Weights of a small mixture-of-experts language model, trained from scratch on English Wikipedia.
Size: 9 layers, width 448, vocabulary 36151.
Below are experts of layer 2 (counted from 0) of a mixture-of-experts language model. Rows are named router (the router's row for the expert), up (a neuron's input weights, with its number) and show model dimensions 384-447. Each number is 500 + 50 x the weight over its row's rms, rounded and kept within 0 to 999. Numbers have three digits each.
Before each expert's rows: "gets" lists some tokens that make up at least twice as much of what it gets as of all text. This comes from a sample of Wikipedia text that the model never trained on. Tokens count by the router's weight.

# expert 30
gets: " of", " in", " to", " for", " and", ","
router:465490543477515514462587558590501533515467523479488528578522482422508467493493515601620633478508521594465460509540386526436579499516501440548495494512494439495530514570553492425466480457510446
up0:463541542439518486496466525520448431592570528522504489538539479566477483491424464567579528523480476502423540512506436479514474486516415469490522492507497579461428506630446497413448501574467432
up1:551567530531479477530432567482517451516475532445645506535472480496485492430538550520491396473445493550425460467451548543499517569451550506545481541535516525505531473495505565590501492423514445
up2:488441549644536499479604530412536557467473499501564416485553488513418540549541525419456577493479479463530499458447503450547465511403539458422396551484463478487440450509509573510367539568508471
up3:445469509535466507574590367437500569580500399486552503411486555557457530508500522537462586429426525506527512486486405488526439452520499506445444428413514570464478532530535527478445523483514520
up4:495498416479411511482517464450463470514595470574491462477445559451532458363529494559534418534428471577529596416455500482566477463520524494460430574425531507497486387561497519525552513480476462
up5:521544548436469449447441456399483535451496507530562632520530509559485493545426554508567499487497446421481511457509514369494447550477487476476561506418431400498366583518478502469487374501511454
up6:485561569514474479470433485546504576461484554479609569487468537522550519570409496537558554464476496526483495480408575520518560429443535462455442558492532513503487420490474484588573529541519528
up7:447526385444448527526399479529510467418553502535498449434431553558513560553519463543514480561496536480530486491454427536501477539441471455531599522494575474518468561498500517479562499410428518
up8:435493482524453452525505501516431449506476496522601461476495592565541489500469521447385575484522525460536533478483532450523560496570461411553449524467471491509492493461496556509455646540405505
up9:414519568514463429487470450498510465518480433496470486520530434464530505495622419463465546485527487539489527453398493425596357457570560484494456462561501586552658514479483485499463491494478576
up10:440498523478476502504496441529484490444515470582492505450495467472543441483493443594571485443402490549447539448536486451525569506504538508531348455509521583473401539603561424483487567516543514

# expert 56
gets: ",", " and", ")", ";", "),", "\","
router:521549601530485534462511559513549502478498508502470500441496484479538494498469533514492503451461489642528474468508276475506461481477449453547550510519500481516494473574457481474487498486531513
up0:532426489556551524515540565492483466517443572453459507583501474513474595646458469465471520532543569507578529428431521413495447414450519489498470566484487529510441505471449442502497516479467541
up1:495510405489468430544494527531520550586485522392503487520489459500533550522476505525600432505530507560503464530471534479596453482386524515510382537469630565438497557499537511514502477554468522
up2:496559439459487502581475419485523475427509459506508358496462449423535503420509585520489512452469531530460448396502527452557577521569524603522503484448562490498502508457523482515409586488532422
up3:528461581569490418552462465520452526494496474557514455461493397617489507512453474456507509458485502389550543469563515474488510565478446572464490538452467543484491556424532527581528446589364437
up4:542582499437507538491469535457510600465466457492538534564511543555446484473617586493573443448490519552448520431465509576564511552467524449546527545538581478456446486492466550643467617521468496
up5:563486512508465493549528493478492547481496403428541507593481549527476464478590443481493541532634478585449567447549485535520419422449516505514495495472467523539519547535530426568493383451415464
up6:498528462319423476502544510453481489531459532496511435541521451513458439493447523610474557448462546476468541519447491570493441468367459409475524528490514437441523574534409522514476498502441518
up7:446479383506450589548458411433472492460496436425564478518470557514538475468549456409529434469487450446540402433436457463550463486507433523417487494433482606546454490502448517423568500462429575
up8:491482556446378471568494483452390503459502448496568466543534519539515428454509443493472487503394445473557546465495513440463478461508485578472574510457513516409505484459454555525451525508531559
up9:481425471541445479574469440538499531510435514479619508578635456543453578507459556493462527513395522534503525532552441486518509460466454579445522502552579429572483506510550487508515491511454552
up10:515544412445487507488508432483506519556531485503481433510531449458466466497594540565524504537501522534494449464525490489532478552454401448452483470464577529517544442505432556444495497541446445

# expert 79
gets: " |", "=", " under", " after", " used", " won"
router:517505378509520502482513454495562390571454560546506557398424436516569449422458537523492559606550593527512503452541425529504403471494503537529536442495382480539598569530585497481504473492526459
up0:473545500550551509456518483503545602608534593511579424516536420489548580471478556423472558449446453522521469482432539497599554540506518540433539594542597456490533513476473581584420498435521449
up1:557471487484427459504482424475436504540557473483533436505415527387468565498567603493551577516476451519554487472509539579432516514475550445472520623491489570604474505512557551562574499508411417
up2:474539544523519612443430447512476499533511563504505497578577492548599501478559433527425538487440500588480544525484460500465528547592487505467573591505577483472498486478513448418492462570509403
up3:479491432536436524521588476492545453591453416491518588465560523618425438599536497455482467491555488459538507476452434568543521500491519431522463557503483479390493460557446556552549420461464455
up4:624526422500549520486495521538522527547503475465542433539487612505418504489463548499476375427472596519505405490494467475467543567535440524509509561470523464389521472597458549568565473583435555
up5:465409513432480463585591535517528590572547383515502427565490496468485501472538491500514471495536459515449524485556530486542521539531404435450521527467495576422453392568486486552472469506456503
up6:421494417551453458554564535455539568532520593549638473384479523559440461382476512479456546547559544448478489458523458501550549413488403496583486478415559461436482525592449561480515440483467485
up7:594552394539503599548467424563532520530473472467524459466545526468531445603521525550445429596525577450436444448410548487487423522551444537480594494516522450527567554506470578486455489569486495
up8:532474471518446573594524498445511510479501503443460468542484478400545507458415517459503485470463492474553510570487524513561441461383425571524444489427524457436452461481461508455475541504522502
up9:497487499449509502559524419578442476601480502520482495552468533513541491478555387388472503426479468424528427477528445490426548544568467475508463556608484533508535491505381504566449491576602491
up10:526477488441480484509475532486521510499504569525510454438545551477535432537545527424571427512548481461510595531466441535599494592438428486414506454439500519409467453534524485463470615473521562

# expert 20
gets: "9", "6", "10", "3", "12", "11"
router:551448439513481497508509520500451401528471482570502512562485440476558456482496514564504524570489532425455464540534571501452470482521491680533482508500493448522474471374530444512539488493495457
up0:544510494478622482480451409468456443574590528413475436497555531563471591534562439516527471522479406444502520509529441495550544507480469417509435545460511528531430455534555563492535559500530546
up1:508516435498506566487449511567475579575481538469601444587504527399479523499551466523526591491455433421479482488519562459591533457498521475511562517499550501432481480575533549488408548485461431
up2:549444597505506462494467402535496468521440396563513489470591491512521530500439518549550517391499393539538596527468526493408568436474558522543470573428462535465477507508458503424352578509488567
up3:517473471415520492438399565510509477567478564501606449468454530493449662547473457548487529544559464511469502539470515493467448434487429457526486516410449461472482564514603613533498582495523410
up4:453487438495539522515528472469491426507426397493443535535539491482502433566443527504478619316422373497529477500394567512525508550408489457470469599555567494498528583466485527488523534522487505
up5:535516504474448434624517467531498514464484390432430476477467502491608424530448511540489477414533459492504552485517564527496561424452519389418458419431478440408505559510515627507611550529447441
up6:566478513468408516556419503500451449421493482454511511575541458468404489477472367565518518516405413502442537460504537507527458496499440505567543530542523524519487485474473430502384505514468380
up7:476466438480548587460502416472495469464497454481520484496515528590493518530581457519480506492497458480495473495502451471509581524491533492594485514518470550509559523478500478557540464603429468
up8:593482637511527511471540527497526542523495434493415457606555479540498529468502486561471505483474477493439492518466575500569547439599501506470543499465610471403529426475479475489473508537462439
up9:528478591473472486503441524528398498625499493575501454460494503541465486567451363477456501408558478493478540403546545493537515527491526484577458586526519454438526511506473557475482500464530492
up10:521515480514521513511495521459400557550605458542502436482489458533516529548493495532454543475550504491503571491497523396534528459466470530577493468530496510470478450503522447572525494545521483

# expert 60
gets: "2", "0", "3", "u", "en", "e"
router:478447455497519484499528500519518429527485566597480512549484480441555441487457548545510623532571533353477441512538504553472502468530582599550533464538472488501489506390587469455580433501474527
up0:508501521501505526497411439501521585436533451473623476418559569535457513600645462467379447468479514465446566458493611454499510497431493541480461569488495551391551447551398548420479492569536518
up1:471460573570472521405394421496545492474566465421529443513462526562444545553420489474478553493569494506429473444534431462467512425492497473523455467516504547496468540506536535431462526541481518
up2:492459527467442476519452507478482506455509451486550521572558537495441514527570457461503423459432457450490580458422593474478543479454523439466512446456532478461426487495423540513459503558457529
up3:625422511592556485546534495471465503486483490472546486548512501502488519522528397524518509535485463429490451538459471502548404509507510499534520580420565469556407510472568497488446583523543519
up4:477497539546356509540488568584412497602464397441516461453467579544522567539545444479464409536474476503497443507478495416482529541429525491442570478491485534427593526403427439535480484590456559
up5:508505529417394492582442510551551436545492417392509474584534467505470501462521496538509487420478498471537478469490433566448446403500445531462525506566491601470417547490485571517462550532560492
up6:516548485589493537520462425589541465572548440437524518478517572532540505502422496540493535464543476469467395510420495491537478499481409445479556410580509564478499545501478476495485490591490541
up7:424517523513479474530494517499455539574512478503553516410548492474451468454477498493478533498526452481453530330431506425487432369484526568599453466512557475420485533472402609522507514480492522
up8:527469463484521465556453485464559548437585539481505461554514521505443557523589495469512494504443486486463424505466631487563484466474530538484554508550515544419499513542543590473454525587511521
up9:584518526558526574524365535530518611484481539553545566527566477480462510562486497426484540521586524592457514537446438494617560536518477470470483458456491525480380569570541508473474568594516503
up10:492458524437538500499425504433464432466554306503524478573579469498435436570573523528445527515516466566451465554466460531498504462469422553400481477457502492495475437452537540467484503623484513

# expert 61
gets: " of", " for", " an", " D", " in", " K"
router:569530450530600551445540499554512510583418580503515508469408460507541473491463515580573424521442578514496443493567480548495489527591498554542548494532407477534502544492495490492537485468546583
up0:496525464525440539605418560486446461508624495523471534598572448454522503452446473544514530555491466532608441519504537468445463526405527449439476479506504391502376513460577467517521501423522425
up1:470487566506477436439456408505538498419526508516539462621487473519564483519507434462456541443544459520494527479408495578512522529396507527568483543548511466449593494542499569606605470499381503
up2:541439552579478466512529472568503560605577430517436465512550435579485459549602554609479483443439438612486494546571436391531521504501511489535420461463460434466595410482537560522474575519454536
up3:475492581449425472524530557504489534368565534417515479481510523586398501358407489509459492524512506467509584482513509473529533494482485491536480528532500554498530484499564441511516504507513417
up4:454518490463536437533537492465533454504461505533527448555612461557504500559471532408421611518438390527492519525569482476505520486524501494492499461472501506447470495503472556569479524497519485
up5:513504527514491519512475467452551565546486436381511496497542502505449541474511543391482530492481601497514528484504431524472484409492492481539483498457487464466546465505464553478497516517523433
up6:506579423489504398474464446484526554592541542502496556518503518513521463459549397511517431462451436538479450482562476509490531501534504553537484400424500543548497545546569595533496593513366528
up7:492502545533524450495575509472502463503424482538567531502497438557513425523501518569502428557440462586462513460561508520454545483512562497473468494542517555405461466497422495495457492467496427
up8:525457626491512585535497483499470446533493448480452492536554447468476490462482531557580506577529521546522580446531451427581502439444452475525481510435558506415461532507562506454542611547467440
up9:423481561451503456533530499499541415435577503507534565439543566581454388539464498458509549425447507556452471516492521479417471347488486423565502493550545489445562470591546524491442528511438452
up10:478505467497529532597480540557545501508506448515593508526510480477408470547461493479473509374496492418501547457493560458598488476493480450424528507549591516418528433442453515464546516480533519

# expert 31
gets: " and", ",", " on", ")", " |", "\""
router:529467510499533533477540522578531473572444509484463537484476492435508465455427592497527533563520533501517446511554457541442454530487586481586569473546430449535500491507480459428579402451565484
up0:550471497483402458518491491508555449392600515517429488481493527525473511515535533546455430457557473475545556429488607436405455436524526473499446563553558486544525469445555493494380579486431468
up1:581566506476531536457469560601517450460555537443530486492474496509542455468544498477568404489485473475485460469326466448522499527463597465516506534491531477504476457556409558514388562491502457
up2:525569489452454535561427475571585441506534534362490439554501471603495485463518399539477490479470402573465559373425506519564455535577487501514576526496511474590503479623456496550454528467481423
up3:516462595491488444495402472518548447570502540469510471473523420544463485429555537485531540442412491511399555495437530564625477449498419477494533524484500604456516430465474552546417531458537513
up4:454456477524483523488456570512507544484448508486472477517486415490486528506421525509562437576577494669475543540540453450501437429459538563469508456456464449426467465460442403539469452562472423
up5:509484529477393517523521427612435489496527414526591438474569556611561492513512509467432509526498446511471510436451436486518457435543503445492417486442476529409464476502527535639469439501508546
up6:473478555506535521449479438476483484510552451439467502496535515573476551534513446499610445509433460437494594552468460508644481520538528520477484628442468626448498495457509506491446562523473453
up7:579552458525515517523458529467501482516541536476497524413395639419497507504531455610488495457476488512492565452497496426496563537472485586530560584454520498471501387476465541437403527522550500
up8:544602554462478504468505508503514477454541548581563496522551461520442514535424594468356469429512521558461556525517521541519526517471489452451578592509588477473487552572457485554554522549408569
up9:457427460460567465510467533481495521461543448476457496465536489487427536569469431486386540455581572443560470404448497440523562438503512530594574598366440616487531454487500590522521489520441502
up10:567579457621486417470501483459488482438582448576506476419511473460476599463531449478419505422498457552547494479502525639430567546367460430584516534533530609508476503609542472444519490545492488

# expert 50
gets: " a", " A", " first", " D", " P", " T"
router:546491451525516512434552484517543473537488556477524530504427423464594413497437488543459454515471516416487436509543417591480448508546541538517498504480436487532508565517578431431519474468465540
up0:485469498495445400505518531495478503499494536472513513501458413475546493454496510490476442468563474533496473462558469534532557513502502541487549554418551573443466446378426543466557463593472557
up1:566438442522502527605490602543457496415466558531547457554614519540471521516444582599517514581443481511599634434450481530598477443613525481496511557493537490508562549488529558483496516610533396
up2:592505457455535599525496484600502565606537395366447499482554469513529549554451463514545493497472444474527474425583434460622552461516534462466476542484492546486497553551588481524528479480507523
up3:500480483481475522510536476495445458466491446523571464544443464554552507464489554563511536528491525537465480458588577522491432590561536495515550498507484463499531490549471532522591523506395471
up4:560470449448487506544478431518408502491441568495486536436409480521494489594542494519519489431482430452434509402447474534466500502472478479542460525503485508543543561473432495568515539473524522
up5:508569536451556465547425539495500455457551473531476576393496494488510567517571536400485574574533414462354478493483471499584488504531526499568435497537436558489479502473412506609431376503439608
up6:530492482486588495493520517457489594596580477437517515489574565509524523497443532456525495475416505495539480570546460518473481563551584515464513589566443511454567488489496562515477480505550544
up7:522408542472501454562527541463508433557517493491488501501514529564480479605531509520518359415624506452565529471469357489514526509492476490517468513502477567427569464529452506488504485549549511
up8:535531509520506521537419530522509406439485506532409480501536496479493507506505595552494473517412566502504549510461455508562582620474478560577459505471543596508532531373618515516494522446540529
up9:517508512501452485546496538446474488505513489421477546547485462486554458508476476482531450344432515479438498539501417420465544507595468475573507495451534457442549511537575489467635564502533539
up10:551425460439467515544463430419448470525534570513580506506485515516509403606591514448463534453573455462512529531463483431517503468394452484494487512511539496435488442590477503523492453548541565

# expert 22
gets: "3", "i", "a", "o", "in", "an"
router:507474504477517501471533514527474456515522495665482490608522476467492493487476499558522479487543480438465479497515567502483496447539630592515464494505473496494483495395560490492570469482485571
up0:509539445435467491456442514511444521474523477503541336487438496555489554452572452412514576384468396515507487443404537523592431422515545434527511472382468552529433554423505502481524432523537531
up1:453569444546464512588437478544505525454576510503511457470497595586507548582514438504443500460574422505419500467525494457403545542511541469496543547469498546441521544481537491477544537506538476
up2:557501567515492488512464498423475535444456434471534468502488441530502494497555489507506430436406481453502529394443497415552490391501416394474457489415627552439435387434469584573419539583432512
up3:503504583497524587541464447415514462451532428494540541552526495501430495473569431453439562471498606578517522489517558515493537499455546504578524509458616465440535511541461489501521594547395488
up4:485459448531479528554471443462467579562445511495626433539403561484546412432512544442430518528424473482502481448503473419525476456509525471476470574456501516525509508493505635442539483535503508
up5:580454478505523480456502420461559507501479488474476517495516510568495480482470534432490498478414446543526501501483486498501514451473501473500508560541589532439537456478547540555515508592509471
up6:535579457437552539477461444543553534439462543485533450492420496518482668623469540504493502534508473505461555516483579508467500476544505517468426486486524517448539477542436514541535536462610478
up7:527513493454543556500547463498547435572459494427412505420458532512543647471506429514438415493435479483426536469452576490570500437358507494488504632508513471462532525493397542425534470493436491
up8:573530506544449483627452488547442372458545454435571414448555528521429468488516477468520510634422484502477517410457453532575409524483452561509456443509545576445505498559461432557502583522480443
up9:520484467509473486469444543501470482474537431484559485482596483562542558514514459528520559440444440477501553457483543415542581598534503475538421492532503548505457534499518515486476475520559482
up10:501548501422467584514452542477526518541493476455495502546452476541581538419436548405490461465428418482452490498557512487527460396545398445462519425440573491492466513538509511511461446483528497

# expert 40
gets: " |", ":", " in", " on", " at", " to"
router:579493450555522529492492526541533517516538507367476508590450466466428537505495544383508372469491495463526500506509525456501557546448422515503501516551541519500464577566466462469533604478472537
up0:443556504535482584620522582493559563459570509500505408498518528535558473464467511480563545466526481485530488493452459553461529465520461477516521592470505429489442496513564512460561489480466471
up1:574534525486418425516500526525478476463507482490530533530565531526471510539508431475462523479441460538520547461457432483537534412544454435560500393523561470492507568543453577610485543520457492
up2:584547545571566457545439433471428517470527454480465428628583454550541423510478467515539498486441414428538482528500462516547553496457499421473495556428427521422465542509574495504479490474481456
up3:479470621456517598549471496511506499504557535469560496484429477580520443519546490512448450470583413448407502472542448490440533555448520402493550575508396558489479508443449527551451445501467468
up4:439448520519481480438514428590532364423422430513538507413496551462509433559513500457566516538435414514484423519529463492518543436583579403611487516480468435436471515412400542491524510509520496
up5:613449412497509368527523494550550547483518585568609480499486469464475527479523466560412506482421506512557518428443542564487496418573469423577557423479492568430539509507422524405529404468476595
up6:444550584386483549510395468376451427546454497565457459484525473554461572567508487578494514477437527474523502553542491468447463442491477476465418549477564536408438478567477430485508467483465515
up7:489493479547468530645512542456486527516504464507414483527500543590590538553491544497511463502546549552436519445440439467451472431418550505518531628531459556502600473544536469594518507547511422
up8:486556525406512404475569372440501453481531552583483494516457495535522531536459512411481534575512521429504500484501492577507377409466505490513556507575544526513560501506473458524499429516516535
up9:553586411537452524527521525504443546443518406488532525482545440577565447494594492603505573562454417431390601463515514607478486510556453552548524581470505580499528463494528597612513503488506443
up10:452525440369518464558473468582531476543468413602549454547421440515448420473556473509474443367552540586496498500475492572580566534498560515462500469478552498471500495468572406510463522505588525

# expert 7
gets: ",", " |", ")", "),", " and", " to"
router:494473584543529542466520575556560526557494532524467519572511483421524504468456538483431470530500517564555457491544420556437452545553481516542577485552478474522491533530514476458494487483592540
up0:498513483527491433494426431386502502538530542546573434486451534540528462553533454496387544582498448546572539471454468565537450494514504571437531550476479582433479599535459542499371588520521487
up1:505512502473567534513559446571555543449582502373496498513495496503499533500553469491540510576581391462623441540549574498518446514492484596469479567446488522472528486563502515628460473455434484
up2:437504534386408468448486555484426457450479510540585497463544521552539505549550472526516499525507376530427411464528509472397459495453510438513433542411438594474475531536475553465506528517456574
up3:472478517426538452526349587491533591548532382578467486453560480505576578522483543473641454396439549545439486497475423530591466552490557532588432593504516496388440541455498425556516496532556494
up4:494514451486431531505449524415425523391555449492446501507453563503552574516604472491514483414554570478572504488491484564564486441525508423493486580463383482406456489444580573519547592482423450
up5:548471448501443512539492485510463475536510431495563493493514518499513507574495505486554347421502458495548483469528540466541453438430570403508526600556576494416430446375437542567463437563466429
up6:493553489453569495535554562487470441399436437465520511454472562475605489527523527495498442441476485539509480402529590435491488527462584599555436463515462497412536574476555585541435484507459458
up7:569491483463479457598474511531495558487485497521487493517471551502447587524463479491418488418448531487501504520509484426509526497464483468499444483470501510449487486550530510592461512455489547
up8:457508478471553468483487431441484433393526404523476534420483444539507483482505486593457538440479606511424454500437497472496485537433485474505560489538505447516488443453495486472512456563512531
up9:467470458535513440496411565498486533418441599482468523525493535543604532467492449499562610540579512668513486478513534554526542487432532507466498502492552512433460530464535477511491521578472473
up10:524522574554547495420487465488427472354440466432567508468503545576529561556435537500498534444506497455554509495494512514535475529494470402543518541442544548507422590499507511501517494532387466

# expert 27
gets: " and", " he", " The", " also", " He", " his"
router:518451485525516554497536549505540453533467522531495535500475431425534430463463556538489541550513564532528476534555450570400422479491506529579481448493392488558498539445521454425505439497533465
up0:443415497460470493497576391464409590598465506416576511506503413446511378470500455468472542448522525431538512428471511454513488490503521447510487452470532511443471516482560558540549483478518581
up1:521500576467494524484495502545551519476484504570487444445532474452594485563401527515564470523551571554540549507462554516497439476445561412479483570484532487506516442428490497542495440530610556
up2:458521464563546520573465452486526540511394450490559465551434530448451480499485439541591541472553454482528503384476564526506506490491462555500521555488529514573549541542427436566519522620524537
up3:484551559468542515574522500466511515435440514534515545334615513569401562555534454602530471412489477538541552545492490439475490512472535465444453575548549448443421413589513538591474491464487499
up4:500452424426515544525467559471544493506439526443549539466524543487479495529538437477425452472435530511458564544570603458458488453516556517474446507526486547532533530530475517498456542576396437
up5:493545541510546482555485563481549547424496488489533476414473477531435516482441455517556478513543515583549499523537510413495534473460516357475641643419474458458460553510481481567452545610447520
up6:524479514542542479561514479579471578516499481566557461491502621587476483483423506443549549432459439545467535543540484492590525415529488434423425459461505567493534526415519493585525490527505489
up7:592483500497423475530618495519585450539602531511561484460529514566487474531472532366448409430514520545510520440581614497519474507441465530538488568469500421498509526530450430626430525524535610
up8:500526475512429489511569472484588485453618432584416517494514587611490496518520514440508401496491438529555530429520490555472438515436459582447505538560480550480492582474630488512563463447510517
up9:422492537422484599522462484465530456533453444488528528605439461504495495485492498480484414436509537547466501494494478544453445531433562459483466528464552541515489414537485508550547550503553429
up10:481555530491567465558504427400549494487514506496568540465496500612400567462493531517593529501542535564408566480497510531435455495485483504522418548514460503478504559505497548506521605560448411

# expert 69
gets: " of", " in", " ", " at", " In", "In"
router:482501482493502523454574517509472395468466518516470548505473480405582470438448558593611629489545563493470509522513507612475499496547453455483508478537489520554601538521635504441537528440516532
up0:471502449410470580519507485453520472459561486591468557392575527476572498564526564524520571586458476515382532496480494615538442604436422481427486508552466484434513467532447483499421527453440440
up1:480613536502542477473563554467482484400554424595502539500526433483537514465507398555539481607535499458380488525528458438490512489493547435445482561432561462507455511523499519492454469467492561
up2:429453483526465574503475443513436516516506457450508447430551587413520547509451487536418502553540485538468503430501577433400486450490438422561492524521475518540489501532462473473515438558472543
up3:439502491508578517523479514500349495550494510436534454603541412510486531478482507480429436320523432519509482430567518491519516461511478537505453496494536571534524495526515566547623587486510565
up4:503463460503556477476524448496485488531479510482522457579485445475509557487493495483515528446518393444453560530595544507633634498490499517479426416542474517467532568482509549591432521528524502
up5:583469480489493417539425473394427574507480486575524480534524528461492486527519500536457394483545499499546536546464558446535562448469505578431509401537622559609504497548489415497463513532412417
up6:476486479489421536532502508541500498530509476426456504517573509465544479466480529474519546487505554534446555496490573551508542535454504488572512522521544505573486417552583502587594450456425500
up7:468470480473543523532483522485518488535495499552581515500556476527475507478457481425457525510536520421556450398408493495519578555479451485489456444501427481427466503518559518508545497540504465
up8:458500525499543479465569456529523505599496472522477502402551375492426554572499443542546480401473578544478540491437395412432483475418494568505447437437486479507498560482379495497448513545459492
up9:568556485492365521477469482480502521436494461632540504461572505585556528569472507515441488510482406466545439497478612540461451433497451457442436577546477566548450457438554503586623573539552460
up10:537438684529551498487508467512515591461479376510406566555543498445488562553434482531541520507503521482494531526511532497480499439428462413553497477636563578481520488374496529519422481606520551

# expert 5
gets: " |", ":", " into", " by", " on", " between"
router:594492446535546487489489542503537471516521514562484507631409496465414522486519574375505488528549506518548511534508521503494557524459387543528491504556479524498517581549487462468536558472512496
up0:526480492426456524500449447490588593472620487465465519563559456536483511509505470515553433533584495431569553518451506504483538490434426410509510491476478593458474438499440528524389501470538509
up1:466508484459491460507479548506488545491559545452531347562503563495469512534513398474479478416529437505478522477423480586561555503508511510506504550426557570473437468568489547587470504548424462
up2:465533526486502547521385581478578511404534545368499442485557501465536465465475511626535422600499472488425558465413408475547492458559500552464522547478540559519448527478452431467484458451476438
up3:664554516480406524580510477545448567401611537464594458520517548487539471428555537524544516489604495439477465548443430527562477551458484462542478545511596553483570482480452545575475551482495494
up4:502551477502443442571481523467590457491523543507517494511515451510533517553488448536508528565455627474495513544479533542459527463576508444527500558540506477474487492461520528533398493483422539
up5:561614530474518486503435455524517553461512513522453445544508597554530490457540445487436567480496430542502444556479492453520454548459506508475558471468446494438507456550400530604528520509475601
up6:504511489468503480594521535522500470449549480444505457516634458487551511596480505566454497397495447488519454430546449455630515484510377510477479578476548444538570450464471473531562655507547440
up7:487501513444445482579576515521534466494515495555561428439513490581508506555537519544491483527479447511411499504420494465543460583493524458432477562428453531457507419501501555508438500520332443
up8:549487488468507488615457424469485475511542504481576542408471488465590520500406481569548543511453528531419434449491473519507505464493460494622543570477488503417458505574440535444543503448458450
up9:481495451425504457603472469532492500524538519514649495498568491558514514450573498494508519437434496445459494578573490440546585519447538488547399450492518442416492557430477484512503485502635463
up10:423573539527460513568481573404485513495392493477499430529563509466467493538548490523567538539530531455470512412433463474602521489513439531490482576450536518402468523463550513541543503517492557

# expert 9
gets: ",", ";", "\n", "),", ":", ")\n"
router:504500490549521559469559528544564515514514537443438493454484428483557508472455545443438456507490504548478482494534430538497512529519483524521541472534471434519510501539482487470516490454537593
up0:583422534475488465537454441503427522509574456592518485460531585480548495586539448533472482533597518507533468468535546461511544541505550513517468529502531462488489448487577619509428465535549522
up1:489570477452374544488477490553485470404498519521474522506426546524576427554520442465477521471538425451508592468495497479543569509483549514389557469453496598493549413451563589512496466489548509
up2:432406468501444505516452491445523539442414602474520388515482554500503471483487426549426524545472497489439536569506545451632565483531498463477444473452519525478521492505480497566529423486600570
up3:505502520414417473580411455457492443494589392514554512469514544537467518487541552456539520483474534487545650490459476416486514483494509528415474497432596557414475490525533519517565406597477530
up4:486442542513494498596422461439578531506502498485531384535500403619462492468507438490558532520526506495451554451553379565467492485483530548471385536506514606336509510475480585543532474577531540
up5:448547536556504542509469449528496448454479513411476531513479518525596578543479561485515578479500340514502443468479454508444479503453578512548521475450456518394408489558514558469557489589580511
up6:522473459564443415537532591478459408502479429572541575505504618547497416490439481473462489540494558630478532454506543405490505475410555511500454511458523484451477502495503502458351488610510578
up7:525441469440547442548561431413550532470545502519476507523484479509513445559463463477401389427517456503501584550581449501582497473482525469479461389485561504426477421483446546423520591503489462
up8:564455397496452510515506566495630537542474540524592454497484549591596434519545601499471436499538520415558653396429490480569560533447482428522447537475547484495432383537551610516526513502557500
up9:498508532486464524556472496510523494318431502508490524521487517476575566470426505502381475478521464515524483480383483441421437524372476408492400615473454455515461421489459523550450527600440488
up10:601529527535500449468453486464466515549570439518476478431520541515504443516478502484635559554371430578452432516498512515576482493534450495379391552524545513390455463489482538535520503494485491

# expert 33
gets: "–", " that", "/", " but", " time", "15"
router:579513538514548536486526494512512443564454557567457492463402501465533444451450580611525450517462545486512474516561400524451441553524482548592600489549410493530501493445508478411554468473541487
up0:482520521515481493577548502495491547493502441518581470536530524512473514378589523484420463540501354528491512480529517516495546380417471575441503543549515531494523465519520466617528445583448554
up1:458578454424509518561413495491478548438531470602617414437443554463490527477467539496427459470529488462460488494454427555551510450541600460437529470513530532441476461622446549484460465622528439
up2:579515490539547442535502472504565511456465541443440376575455336476504431521568433574564526490517479461533520550458489485530512648462525589489532524454525583442555453469523433553496582497460505
up3:478480512376537567462551582460533483452534436512544435552562446500508594612530453560522489473542437559512481479557475409510488532505617466500509491467424462502492431488501523618499554462464481
up4:603539457502509525498509504604479521530539463531509534486446538520483536492507531545523506500473523486549521459466486449588481517487359500451448496458584493455601477502473517552507542562519478
up5:540386535429533508474456488500468506448496516404511500569496468603468531588469418453425514470486478584490501400483575487595461491436498487596525563483472441533526485526516534433506569424476483
up6:555445496472503571595547574485488405473442506513495458486482496489496486460476535473339523525515468428355549400462578462556464394518507455518458550463544494520565484521478517537523508462528535
up7:524573495455430590510438557503553454578563503425486496464545533458531533475502426521411527479584439450421479490422534394537497543532611517450533552464500516507467623519471518495429515494471512
up8:452462514443518466458380556483491502503493515542457483478614447482437532455475466505448444497486532517547611535543391522520470541576519434510440568541499587455486486400496414549494503472424467
up9:529434395510468429526501573528525454491471506544481507560576543521466608445640472513531477433490401561439510425547523503514453524421466517535457564550621572432414447546454557489556522472471519
up10:472531578471476490598459542578493417583499502476548485465542446464516550560578449501442589394569477535559578452484485390598554529460530379522585533442577440460475461542460521567448474651554550